Weights of a small mixture-of-experts language model, trained from scratch on English Wikipedia.
Size: 8 layers, width 256, vocabulary 2414, 70.4M parameters.
Experts: 64 experts in each of 7 layers, 192 SwiGLU neurons an expert, 2 picks a token, a softmax router, a shared expert of 192 neurons.
Training: a variant of Adam for the experts, 500M tokens, 3818 steps.
Below are experts of layer 2 (counted from 0) of a mixture-of-experts language model. Rows are named router (the router's row for the expert), gate (a neuron's input weights, with its number), up (a neuron's input weights, with its number) and show model dimensions 0-255. Each number is 128 + 24 x the weight over its row's rms, rounded and kept within 0 to 255.
Before each expert's rows: a language model's description of what the expert responds to; "comes after" lists some tokens at least twice as common just before its tokens as in all text. This comes from a sample of Wikipedia text that the model never trained on. Tokens count by the router's weight.

# expert 49
What it handles: Line and sentence ends. Line breaks and sentence-final periods, often fused to word endings like es., ing., ation., at the ends of list items and paragraphs.
comes after: "\n", ".", " =", "s.", ")", ")."
router [171 120  95  94 174  73  92 139 118 172 124 159 100 159 143 107  62 148 142 133 125 123 143 101 104  93 119 125 146  96 123 133 177 155 119 136 114 123 133 144 142 136 125 121 159 103 115 120 121 125 125 134 118 113 117 117 141 167  92 108  91 158 183 136  98 157 151 126 123 112 130 119 106 148 123 149 151  83 124 114 117 133 114 158  87 160 115 138 117 105 120 117 122 126 137 103 160 110 127  98 129 104 125  91 109 159 123 156 144 138 160 134 112 133 105 118  85 116 130 151 108 168 119 148 199 117  99 158 119 132 127 113 104 128 156 104 133 154 113 163 117 110  90  90 123 148 145 120 107 122 140  85 104 146 170 124 130  97 151 137 111 142 155 131 116 191 113  76 155 132 128 126  99 143 137 153 132 117 229 137 105  69 132 108 131 170 138 161 140 108 127 158 144  74 137 125 131 120 138 146 115 127 140 141 131 142 137 106 117 112 150  95  80 103  99 123 136 136 124 161 119  93  65 114 120 135 130 112 136 134  98 118 109 139 161 108 154 105  88 115 138 148 130 171 133 131 108 127 145 136 161 132 134 140 109 120]
gate1 [146 150 147 123 143 123  99 133 111 151 131 104 116 135 105 121 136 129 157 120 108 151  89 125 125 165 107 128 135 125 109  96 114 118 119  90 130 135 182 146  87 116  75 123 172 147 113  91 124 121 108 147 129 132 133  85 111  90 118 147 141 126 140  89 115 120 123 133 161 168 122  84 103 131  90 132 140 120 201 106 101 107 160 155 138 152 130 180  90 117 159  83 140  96 160 117 118 134 130 128 137 147 116 142 127 105 163 152 107 141  85 164  84 169 129 117 128 153  82 128 129  85 125 152 146 119 165 113 158 113 141 132 129 141 118 111 157 122 140 105 131 137 104 122 126 134 146 126 134 175 125 113 150  93 132 114  72 124 146 120 134 125 133 131 135 115 131 140 117 133 166 191 118 162 149 125  82 138 135 135  78 149 120 155 133 111 171  95  89 141  95 112 104 176 111 126 156 174 136 176 132 133 109 114 135 156 119 101 151 160 132 137 140 132 131 141 130 153  81  98 156 146  75 131 163  86 142 110 101 122 156 138 139 145 110 101 180 101 149 120 158 127 180 135 127 148  96 125  99 139 115 136 114 129 115  88]
up1 [119 156 157  93 147 141 119 126  94 127 137 137 131 147 113 137 110 102 142 139  90 103  98  98 139 145 126 122  91 160 121 166 119 110 152  53  84 119 159 143 179 134 131 129 148 173 159  95 115 134 119  83 117 108 140 188 133 103 116 115 131 104  98 100 127 112 117 134 112 118 110 123 116 152 105 133 113 113  97 131 126 164 114 119  83 150 115 150 145  93 137 113 122 119 106 127 155 153 157 156 135 158 111 159  94 130 143 138 123 116 143 130 114  50 125 160 150 128 155 114 118 109 131 141 129 102  98 124  67 135 100  79 130 131 144 135 122 122 163 146 134 167 152 161 174 140 158 139 131 112 163 146 119 134 180 163 182 158 106 122 154 133 104 102 152 114 139 102 153 123 127 159 156 157 138 133 123 106 103 118 122 139  97 100  87 137 128 136 107 128 145  79 117 116 116 111  91 132 148  94 208  97 129 140 139 139 169 114 109 130  94 131 171 108 119 115 120 155 144 158 110 145 130 120 132  90 152 124 125 146 131 174 119 154 115  96 170  86 145 104 120 118 147 141 163 154 112 129 127 120 125 117 168 114 144 110]

# expert 50
What it handles: Dates, tables, biography fields. Line breaks, table pipes and date digits in lists and infoboxes like "Born:", plus words like first, been, before, and noble titles' -ion.
comes after: " the", " 199", " The", " 198", " University", " 194"
router [148 137 149 101 168  88 157 149  93 171 108 126 111 140 116  86 102 144 160 160 119 156 125 121 135  97  96 130 153 131  90 124 131 136 148 171 140 153 121 137  99 183 133 116 172 106 138 118 135 144 129 149 134 120 122 136  80 106  94 121 136 129 173 127 113 145 141  94 128 138 144  98 147 157 122 141 155  88  91 129 122 151 127 122 139 153 107 147 100 112 116 116  92  75 105 113 139  99 113 120 119  96 120  86 126 151 153 151 136 168 132 151 113 126  98 119 136 105 131 128 127 114  93 109 137 145 107 127 104  85 146 122 120 102 160 146 159 143 134 156 118 136  76  76 133  93 146  99 111 116 146  79 135 164 140 103 179  71 145 124 116 131 136 146  98 187 138  96 128 122 150 156 115 122 141 128 134 104 167 137  95  84 138 114 114 101 141 157 121 121 103 137 189 102 146 110 167 140 140 102  91 133 182 181 166 116 162  92 101 127 149  88 109 146  92 163 128 151 129 124 142 123  86 132 126  97 156 124 146 118 108 107 123 131 129 114 133 113 126 104 162 127 133 171 124 129 107  75 110 139 142 144 116 137 104 119]
gate0 [140 124 117 108 172 136 135 110 145 168  87 132 102 106 145 130 166  98 147 159  88 115 123 110 131  91 173 122 158  96 135 113 124 124 114 137 121  97 135 112 143 116 115 116 100  83 137 132  91 153 144 140 100  94 169 145 163 130 111 124 136  96 147 114 158 125 126 142  79 129  80 160 117 130  83 105  95 107 125 132 159 111 140 136 129 101 121 174 154 108 130 144 156  95 113 112 159 126 143 137 140 120 116 138 128  83  96 143 101 118 117 104 113 176 122 110 136 131 111 175 148 130 152 127 125  91 147 117 114 143 128 141 110 122 153 141 122 107 127 205  93 118 127 142 171 177 136  90 144 139 124 100 167 172 129 109 129 121  89 139 120 104 113 149  84 140 139 153 107 130 134 136 124  91 135 151 104 123 134 140  98 144 116 112 119 156 125  88  98 105  91 140 102 110 121 132 122 155 124 142 122 140 110 171 111 111 175 104 127 109 164 121 127 143 123 138 140 171 159 160  73 153 111 104  97 160 204 115 150 119 114 108 138 111 120 148 175 172 125 136 112  86 106 162 104 167 122 153 111 165 136 134 113 170 121 107]
up0 [115 150 117 156 146 159 148 137 149 103  91 126 111 161 124 124 145 145 162 104 152 105 163 116 114 140 109 141 126 137 111 124 168  92  72 111 153  92 153 141 133 150 148 132 100 128 112 131 122 130 124 167 121 109 149 110 128 177  93 173 155 119 118  95 137 103 135 142 125  66 125 135 104 105  89  99 149 133 156 149  85 172 116  79 109  94  88 144 177  84 102 157 105 119 158 115 133 163  93 131 183 132 162 137 133 130 114 139 109 118 165 112 126 112 103 129 148  95 127 145 131 128 109 130 112 144  86 107 122 118 148 116 128 140 113 119 164 143 134 125 123 134 113 133 150 107 118 116 141 114 113 152  91 140 160 151 117 118 176 138 137 168 111  95  94 120 127 118 145 120  86 164 117 123 169 131 126 124 113 141 108 140 140  93 116 154  75 194 104 152 105 107 177 141 129  80 132 129  68 138 144 160 146 157  92 120 159 140  89 126 138 116 125 142 142 117 143 177 124 122 147 142 164 137  98 145  84 144 114  94 138 133 103 148  72 124 154 130 175 139 155 126 114 124 128 165 112 129 110 141 117  97 133 136 151 150]

# expert 26
What it handles: Sentence ends, line breaks. Sentence-final periods, abbreviation periods and line breaks before headings, plus final capitals of acronyms such as NATO, AD, SC.
comes after: "\n", "==", " ==", "===", "A", "E"
router [205 122 112  80 155 108 139 131  94 177 110 144 150 118 140 111 111 140 194 136  98 139  85 135 123 106 104 149 128 114  93 128 139 149 115 131 142 125 135 136 124 172 116 139 147  74 134 116 131 132 112 126 153 135 112 109 135 150  73 104  96 160 203 114 145 177 134 114 163 152 114 123 130 140 103 149 154 113 109 129  94 111 117 129 124 165  70 146 123 116 116  91 141 147 138  82 145 120 107  97 120  81 157  99 132 143 124 172 148 137 177 145 115 148 118 123 120  91 130 154 121 139 110 139 138 141 115 158  98 150 113 123 132 151 149  85 143 139 116 147 107 133  41 104 146 117 142 120 122 133 146  78  87 119 139 119 139  91 152 118 106 130 141 151 122 162 156  98 147 121 136 148 111 135 122 149 106 127 150  93 132  78 116 112 130 134 164 157 133 103 102 160 126 126 161 137 139 128 130 129 138 139 128 139 170 147 156 125 134 127 143 125  84 104 106 142 163 113 100 153 111 116  75  89 148 120 142 148 111 102 118 118  88 123 149 120 136 113  98 131 141 155 109 193 126 124 116 132 119 158 138 131 122  93  98 145]
gate0 [165 169 170 158 120 116  63 155 139 144 113 153 135  87 114 146 134 128 143 161 125 154 134 145 121 140  56 136 122 141 116 131 106 105 187 108 119  81 131 154 126 123 129 141 141 146  91 117 153 133 151  77 100 129 133 131  91 133 136 148 143 126 122 111 134 151 163 128 137 123 120 111 195 142 132 144 115 111 164 103 142 169 152 133 108 150 137 128 145 126 134 156 104 128 143 122 159 114 123 112 158 176 107 125  85 125 171 146 100  95 134  98 151 155 125 118 152 113 126 108 137 139 164 130 124 140 148 122 124 124 120 122 124  97 144 135 148 140  94 101 110 111  80 132 123 127 146 113  95 146 134 112 126 128  99 146 119  67 165 111 121 132 103 108 145 150 108 115 164 128 159 136 116 115 157 156 117 139 114 166 112  59 144 141 167 156 115  94 117  92 123 121 144 124 107 142 136 112 170 157 142 131 145 145 133  83 125 101  92 106 105 134 126  97  99 137 119 163 138 117 125 169 155 165 129 166 125 110 103 136 122 122 132 155 116 168 133 126 125 109  88 119 107 167 121 131  84  31 109 120 113 145 127  96 140  87]
up0 [104 140 158 158 121 128 119 165 110 149 101 118 126 147 142 104 114 134 163 109 101 133 114 172 100 153 106 102 138 148 120 103 144  85 123  95 185 123 110 119 136 142 121 139 116 115 127 148 135 130 136 169 130 123 132 114 125 138 161 129 150  95 122  85 101 129  85 153 151 137 103 125 143 149 117 142 124 144 165 161 100  88 184 164  61 154 132 122 165 123 125 146 100 127 107 147 138 108 130 133 137 149 109 138 150  96 127 133 154 136 112 120 143 124 149 155 145 127 113 111 124 112 106  76 156 116 124  98 124 114 137 121 111 128 130 138 129 108 109 137 119 171 180 121  95 115 114  91 163 156  86  87 117 105 125  89  95 111 154 101  87 124 140 109 115 126 137 133 139 114 100 139 112 136 110 136 111 151 112 181 123 122 174  90 169 128 127  97 147 116 157 115 129 115 127  77 137 181 124 154 163 152 111 120 114 115 124 123 146 127 141 158 117  94 107 168 136  95 130 127 110 143 113 129 114 184 126 118 190  72 166 116 109 180 139 159 157 134 133  95 115 150 101 130 154 143  76  81 103 140 122 126 143  73  93 106]

# expert 37
What it handles: Standalone numbers in stats. Small whole numbers in tables, scores, goal minutes and stat lists, such as 2–0, 25', 15 in sports records.
comes after: " |", "|", ";", ":", " on", " /"
router [210 129 127  83 179 151 135 144  83 187 141 166 146 120 144 114  97 116 160 154 130 156 100 131 139 101 119 113 116 128  76 141 110 106 116 114 137 162 164 126 137 179 150 138 161  85  84 107 152 135 130 141 154 112 127 147 127 111  84 129 145 136 155 137 125 163 109 110 128 127  75 111 129 113 106 139 144 102 127 148 134 126 135 151 108 165 121 126  97  96 148 112 115 123 116 119 165 126 119 114 162 146 100 115  97 132 115 143 149 126 144 162 112 123  87 138 113 149 140 148 132 138  90 132 137 130 119 120 161 130  98 110 135  85 126  84 173 164 118 145 106 119  89 125 133 117 117 128 107 107 166  67  97 163 135 132 119  77 122 138  97 130 121 129 126 179  96  85 153 143 122 106 119 121 164 136 131 111 162 107  99  72 124 126 155 155 163 129 117 105  99 135 147  94 115 123 115 126 185 129 104 132 142 135 164 155 126 134 116  97 167 148 105 134  74 140 128 124 121 143 141 113  82 119 138 126 113  79 138 103  70 132 148 116 126 127 153 108  83 110 118 127 142 158 149 167 104 116 127 118 151 139 130 133 118 125]
gate1 [112 135 160 135 172 129 121 151 135 125 135 139  83  88 172  92 108 110 151 146 186 111  95 144 143 163 129 153 115 123 144 139  96 123 135 133 159 159 110 118 160 101 130  42 154 160 102 154 154 120 154 119 128 119 147 111 148 150 140 128 121 110 117 135 116 148 159  77 106 137 136 129  91 125 139 115 137 134 151  88 114 113 137 161 139 133 143 126 122  96 109 129 132 126 129 111 108 121 127 122 149 141 110 136 127 128 132 124  85 136 210 142  82 109 112 121 100 119 141 153 108  96  88 130 122  83 164 119 155 121 116 132 127 111 159  88 129 190 133 132  81 129 134 108 124 148 115 141  91 117 114 113 136 112 107 160 130 137 122 139 115 156 111 160 176 106  79 141  42 126  82 141 152 108 136 139 148 201 109 128 148 125 153 135 121 115 149 153 135 135  89 129 134 161 153 106 123 136 144 112 127 158 128 146 133 117 136 131 130 118 132 128  79 148 126 165 153 167  76 126 135 127 116 118 131 144 126 113 131 172 159 119 133 126 154  59 121  94 121  94 171 146 125 132 117 133 128 147 135 160 116 109 148 120 113 104]
up1 [110 125 134 105 128 128 168 118 129 132 128 147  75 135 187 137 145 140 131 112 148 134 107 155 153 118  94 175 128 145 152 148 125 132 141 150 179 117 133 136 162 123 124 121 155 103 105 140 155 157 120 163 175 126 140  90 131 125 168 119 163 118 129 118  96 131 135 102 102 161 127 128 103 132 186 118 160 130 144  98 139 100 161 128  92  84 144 122 131 131 123 130 165 125 170 123  87 128 125  87 125 123 121 152 131  97 178  93 156 164 154 135 126 144 121 147 134 107 139  85 111 114 113 119 118 130 101 115 146 156 157 148 142 134 162  88 133 108 114 129  99 133 116 116 136  79 118 118 110  94  89 130 152 124  77 158 119 125 102 117 131 124 103 138 124 113 101 142  67 142  64 124 158  81  98 105 103 123 122 168 148 118 156 137 120 114 156 149 107 163 129 138 149 126 136 113  84 151 122 116  97 104 123 151 119 120 158 128 115 108 147 108 113 116 142 119 141 123  63 150 143 118 111  90 154 133 117 155 121 119 149 187 153 103 173  79 106  98  80  93 160 148 136  87 163 130 109 108 104 142 102 113 141 131 140 161]

# expert 1
What it handles: Clause connectors, quantifiers. Clause-linking words after commas and quantity words, such as while, which, but, many, these, million, per, dollar signs.
comes after: ",", "s,", "e,", " ex", " that", "es,"
router [192 144 147 100 131 113 110 110 107 165 120 119 164 166 124 115  95 121 145 150 116 135 107  88 152 102 107 145 156 129 102 117 128 119 175 122 130 134 147 142  86 147 163 113 146  97 110 137 164  99 103 121 140 118 150 138 132 152 114  98  93 158 185 149 152 156 149  99 161 127 125 140 107 145 120 160 130 125 131 144 119 126 133 169 121 158  89 144  98  80 144 120 132 129 127 105 142 104  86 132 123 117 134  93 116 177 120 153  98 156 145 150  80 121  95 163 113 118 144 153 135 151 107 148 140  92 130 130  82  79 127 156 129 120 133 109 150 191 104 115 104 117  92  89 127 120 135 137  95 105 148  87  84 160 162 149 119  73 133 130  87  98 117  97 149 141 106  83 154 154 131 104 146 130 108 166 141 121 186 115 120  91 121 129 140 154 167 152 138 111  95 143 136 123 135 135 152 139 164 122 107 143 178 127 143 106 174 145 111 128 152  88 100 126  84 123  82 105 114 147 154  95  91 131 131 116 114 144 105 140 122 133 140 148 132 131 147 115 112 109 146 117 113 167 127  93 108 109 129 126 136 146 115  99 141 156]
gate0 [136 152 185 107 139 129 135 126 121 130 100 124 141 150  81 161 101 107 132 182 114 141 145 102 102 159 140 158 108 118 144 118 105 134 155 114 136 127 142 168  97 144 117 137 152 157  98 152 151 126 129  81 132 125  71 146 107 162  69 163 110 101 135 124 122 120 136 137 125  96 139  83 118 104 130 122 149 137 128 160 158 134 160 155 164 118 112 145 121  73 144  90 144 120 124 143 181 163 162 153 121 113 153 118 111 143  89 154 134 153 119  92  87 126 120 166 136 124 103 118 116 100 140 100 115 140 122 170 142  84 126 120  96 155 128 139 139 132  94 187 166 132  92 115 119 136 118 112 159 118 151 148 101  67  98 126 145 152 107 117 124 138  91  78 134 112 140 149 100 121 152 159 142 163 111  99  96 168 132  70 104 138 155 108 125 127 151 109 158 131 158 126 137 131 123 107 180 130 148 116 151 142 146 100 142 117 100 132 120 110 149 143  94  80  95 148  97 145 140 116 107 146 137 130 140 147  81 126  89 104 139 133 127 107 125 163 162 147 138 158 120 172 125 141 149 134 139  72 114 110 123 121 128 112 115 109]
up0 [142  83 125 130 113 120 171  93  98 136 143 146 101  69 125  78 177 160 160 117 162 150 119 136 122 138 113 135  85 102 137 139 103 150 172 109  94 177 118 105 100 131  79  99 133 122 121 104 146 113 121 117 135 145 146 109 158 171 113 122 102 124 101 150 109 140 133 124 158  99 109 105 126 165 165 120 143 124 157 118 141 137 112  92 149 133 104 145 108 136 122 134 140 184 132 147 109 149 134  87 125 186 125  69 114 105  95 112 127 153 106 144  92 143 119 121 125 126 115 128 138 118 114 101 103  97 111 150 154 103 171 162 149 141 120 152 154 169 159 112 129 115 122 150 142 122 101 124 146 125 150 182 129 111 134 116 126 122 129 125 148 143 145 135 148 146 172 109 130 129  94 161 136 136 164 139 113 104 148  83 132  80 161 133 126 125 104 107 149 138 153 187 124 105 174  76 141 126 157 141 114  93 153  99 133 144 140 114 104  98 167 133 144  98 134 110  95 148 101 181 162 134 120 160 124 145 140 154 126 107 123 110 109 126  79 128 117 115 125 150 158 138  82 155 140 161 133 100 144  99 115 109  86 148 127 132]

# expert 20
What it handles: Prepositions and particles. Spatial prepositions and particles like on, in, up, down, off, near, plus stray spaces, line breaks and word-fragment continuations.
comes after: " |", "ed", "ing", " located", "rough", " Mon"
router [170 135 143  70 175 144  84 170  73 205 133 168 133 106 116 113 130 136 158 121  97 109 101  89 132 108 144 109 106 114 102 136 141 115 110 121 141 130 164 115 139 156 119 135 120  85 103 117 134 105  83 147 123 123 127 141 117 130  81  97  95 107 150 129 104 160 124 129  87 118 143 114 127 140 137 185 133 106 120 137 105 103 132 120 119 164  91 149 105 115 118 119 137 112 127 114 142 111 137 106 119 132 162 101 132 158 137 130 137 126 168 132 137 125  63  97 121  99 143 147 141 143 134 134 147 146 128 138 140  84 116 135 124 114 171  88 157 140  98 168 115 132  79 104 141 116 141 117 131 127 114 123 139 166 107 106 145  86 148 115 112 120 156 142 161 159 121  82 138 103 133 128 165 147 160 130  79  95 170 160 104  68 177 153 119 123 150 133 119 125 141 184 131  90  96 119 109 146 146 148 151 102 142 150 156  87 107 115  84 115 146  95  96 146  76 143 118 110 137 122 121  94  99 158 102 105 122 122 159 130 126 143 107 147 119 135 163 149 123 146 108 127 163 143 138 161 109 119 143 138 121 132 132 125 144 108]
gate0 [130 117 142 128 171 133 118  88 149 154 119 144 121 125 112 121 119 116 124  55  84 162 101 167 136 151 125 139 133 152  94 112 117 140 120  94 145 126 104 148 153 123 114 155 139  98  96 129 125  91 135 151 117  85 121 131 106 138 162 113 163 102 161 140 102 125 156  97 135 121 138  93 193 161 158 112 126 147 131 163 100 124  98 123 133  93 129 133 110 160 119 113 122 180 118 143 100 150 126  93 142 164 118 148 145 131 159 156 137  99 176  76 131 102 164 152 135 130 121 118 133 138 152 124 134 147  99 115 120 180 113 146 124 110  94 125 114 124 168 175 139  94  71 132 104 123 141 177 142 148 120  86 125 119 150  65 120  89 148 131 139 102 131 154 132 188 157 120 114 101 151 100 104 134 109 123 124 151 126 113 113 149 144  97 145 115 135 132 140 100 107 155 141 102 117 126  94 132 139 117 152 114 159 116 103 128 160 132 171 126 121 157 142 105 126 113 179 119 145 169 103 127  97  85  80 155 128 145 115 149 113 104 124 157 129 113  92 145 131 133 142 138 146 133 127 136 159 125  68 113 152 123 153  80 106 159]
up0 [153 168 112 141 176 134 111 128 120 121 150 145 159 143 132 137 103  85 129 110 144 123 121 146 120 134 133  78  85 116 136 153 140 142  88 149  98 113 155 142 112 149  98 160 137 106 140 124 139 114 153 107 126 116 151 112 120 120 133  95 126 157 122 149 152 106 176 138 149 129 150  84 122 123 113 135 150 129 113 160 152 118 107 127  97 100  90 109 139 133 130 121 117 150 123 143 108 139 128 114 153 106  74  63 121 146 105 115 103  92 157  85 143  70 133 150 136 118 135 113 111  95 116 127  95 144 120  99  72 162 181 131 101  98 101 160 162 125  73 162 132 105 132 112 123 106 130 165 137 128 197 124 133 115  85 166 106  92 139 109 125  97 102 148 150 125 134 137 109 128 110 127 132 164 116 130 130 103 184 136  96 143 122 152 207 139 114 111 137 101 176 171 140 126 125  95  89 123 112 115 136 122 122 113  95 135 154 127 159  95 114 173 140  90  93 120 153 128 103 124 118 128  89 126 141 164 115 154 165 143 131 119  98 123 134 141  95 147 147 130 125 137 127 139 120 140 150 113 154 150 187 123 137 147 106 163]

# expert 22
What it handles: Month names, headings, table breaks. Month names in dates, wiki heading markers like == and ===, table pipes and line breaks, and "that" after a noun.
comes after: " |", "\n", " on", "|", " end", "On"
router [206  87 134 107 155  98 117 150  57 175 125 133 153 151 106  97 128 114 175 141 108 125 140 101 114 110  97 148 133 128 106 146 164 165 123 132 106 117 162 110 123 166 140 100 179 105 109  84 128 123 118 140 141 124  99 121 112 158 108 138 115 148 172 142 110 134 120 133 153 146 147 112  89 126 107 167 142  67 112 138 105 157 122 133 112 163  97 133 112 105 153  86 122 105 128 131 139 159 128 117 115 124 121  92 113 145 128 131 156 167 133 126  93 114 120 171 148 113 130 111 141 133 133 139 151  97 131 143  81 125 117 100 112 131 139  86 137 177 103 152 128 130  48 108 142  96 160 133  95 104 125  89 119 123 148 120 138  88 131 169  92 138 136 103 133 137 138  61 152 126 139 134 131 139 144 126  84 161 155 135  95  88 141 135 105 160 155 131 164  95  79 136 152 116 117 116 147 124 171 152 134 155 199 124 138 140 143 130 129 101 152 129 110 142 113 135 121 108 134 127 135 103 107 158 107  89 128 116 133 107  93 140 127 130 114 102 183 118 102 146 124 152 137 135 140 147 101 136 123 132 126 132 126 142 114 131]
gate1 [140 146 144 122 137 139 140 108 114 142 116 116 149 135  52  83 101 139 149  81 155 187 114 124 131 110 175 123 130 139 110 151 148  77  72 112 166 127 107 131 144 140 164 105 163 142 138 132 151  96 114 133 114 121  62 137 166 139  87 105 118 125 158 114 142 110  67 119 179 131 119 106 102 139 116 133  94 123 138 134  97 133 166 198 110 194 130 144 112 125  92 128 128 116 132 114 137 141 152 170 131 160 141  95 129 126 127 147 127 142  96 147 134 118 152 113 155 165 126 111 119 133 130 172 101  90 122 137 134 147 113 144 111 101 107  98 140 147 126 101 140 151 131 175 130 122 176 115 130  87 101  78 110 135 138 133  86 164 135 151 122  69 104 141 115 117 134 121 167 108  98 128 116 147 106 129 170 158 131 109 129  98 106 133 113 121 150 171 135 108 116 112 200 122 114 140  70 147 147 144 142 125 111 109 127 145  78 123 148 118 154 112 123 142 130 115 118 125 129 140 117 150 135 140 144 134 122 112 101 117 115 136  97 104 132 154 118 127 111 152 119 145 125 178 135 120 122 146 160 121 118 150 142 104  95 114]
up1 [136  98 114 158 121 118 120 161 175 114 158 127 136 131 168 184 174 137 115 110 105 124 129 123 139 152  97 166 155 129 137 133 138 143 160 135 150 119 117 140 129  88 115 168 107 125  68 161 137 150 138 175 114 141 174 113 156  88 159 152 154 123 130 143  86 127 162 114 109  98 107 163 114 133 157 111 126 160 114 101 112 120  97 119 147  84 137 157 150 143 141 150 125 163 134 103  81 116 172 162  77 111 151 132 123 137 120 124 175  91 124  99 126 131 140  94  73 109 115 126 118 141 138 168 135 158 151 151 111 120 138 130 133 161 162 134  73 109 142 134 144  81 117 112 131 115 132 144 144 161 158 138 139 127 132 116 135 129 147 121 111 116 150 114 141  94  99 147 102 113 175  77 141  87 126 131 158 149 112 105 141 138 132 132 133 115 102 152 110 163 170 169 105 123 104 113 142 113 130 169  60 157 114 104 127  74  99 139 104 112  80 101 134  93 171 134 116 164 129 114 152 133 107 121 146 152 123 111 123 140 143 115 133 142 102 125 127 136 123 158 145 124 177 121 131 114 140 135  63 136 133 114 126 135 149 114]

# expert 9
What it handles: Locative prepositions and the. Prepositions of place or time, like in, at, during, between, from, and the following noun phrases in biographical and geographic prose.
comes after: " in", " of", " at", "ed", " on", " from"
router [157 102 136  68 150  99 129 146  63 159 132 151 123 132  91 121  96 178 173 144 115 145  92 134 110 113 101 110 124 147  98 119 115 130 120 142 123 167 177 138 101 187 116 145 136 116 107 117 123 150 137 158 135 135 147 119 112 146 123 119 118 129 173 133  89 169 129  94 154 106 133  87 124 136  98 188 153 109 121 127 118 128 122 135  93 163  94 156 110 117 117  75 120 112 129 132 165  99 136 137  87  93 133 129 125 132 138 165 127 161 140 152 122 123 100 157 149 108 130 157 134 161 126 156 141 120 137 171 121 118 133 118 130 147 179  93 125 196 116 148 147 137  81 105 139 119 142 112  96  98 155 116 135 142 133  91 137  84 190 119  90 126 142 144 131 140 125  95 140 156 109 135 124 128 128 138  76 137 157 114 114  79 136 136 128 137 157 130 122  89 125 163 122  99 138  91 162 133 163 127 124 118 175 128 157  98 119  87 125 118 140 122  91 119 107 109  92 151 147 144 108  83 109 107 133  97 144 112 118  84 115 136  83 125 167 104 149 114  96 117 158 116 140 145 140 114 114 125 135 115 146 140 138 128 120  99]
gate0 [109 145 119 138 135 148  89 162  90 147 170  86 138 102 150 117  89 149 149 139  98 101 102 116 120 128  92 105 101 142 126 187 112 118 134 168 108 166 146 152 122 126 158 134 129 133  83 118 124  91 178 135 135 119 135  96 154 147 115 165 145 103 127  90 105 147 138 140 131 159 143 152 130 113 142 138 103 118 145 168 104 124 132 135 125 159 107 145 118 130 136 113 133 144 164 122 173 148 133 126 100 145 129 122 123 145 177 141 112  99  99 130 120 154 164 112 136 151 136  79 128 129 128 146 141 151 170 138 133 127 161 117 137 107 110 130 128 142 132 129 115 161 107 148 139 161 140 116 134 106 139 142 128  98 111 143  90  59 115 136 122 161 154 149 141 135 138 127  60 135 124 146 103 131  84 110 104 123 154 122 143 111  97 126 108 147 113 109 173 127 142 134 133 128 136 109 131  93 111 161 128  91 112 119 123 134 124 124 112  88  99 134 160 133 101 139 120 134 131  98 118 151 117  99 162 147 162  89 131  98  83 127  74 118  97 233 123 156 178 100 147 135  85 158 178 120 106 103 134 163 127 147 147 146  94 147]
up0 [134 136  78 102 131 122  94 124 128 117 162 130  87 158 139  98 104 114 146 171 125 168 139 129 117 116 128 139 164  87 103 119 142 112 118 159 137 142 122 136 148 128 155 143 137 128  72 122 128 159  75 120 109 147 148 151 142 134 129 127 132 161 110 153 116 150 161  97 143 174 136 108 147 129 169 139 106 107 139 115 100  99 126 130 132 106 199  90 151 125  89 156  91 129 187 116 159  81 136 140 161 102 140 137 138 145 157 141 128  96 168 153 171 115 140  85 108 111 139 125 135 182 116 104  99 131 136 129 154 116 168 130 137  99 155 139 161 114 123 120 140 125 120  96 134 120  88  94 112 164 162 140 134 120 112 133 106  85 169 150 126 140 154 151 151 132 118 100 168 148 136 137  97 137 140  77 144 127 165 172 100 136 140 127 108 106  88 151 108  93 104 133 104 154 130  83  73 129  95 144  72 124 130 146 109 137 149 137  84 152 104 109 136 107 110 116 127 140 134 161 126 141 112 101 160 103 171 145 130 160  87 122 123 100  96 129 122 135  92 143 145 117 125 143 139 123  89  87 128 120 125 147 112 138 101 136]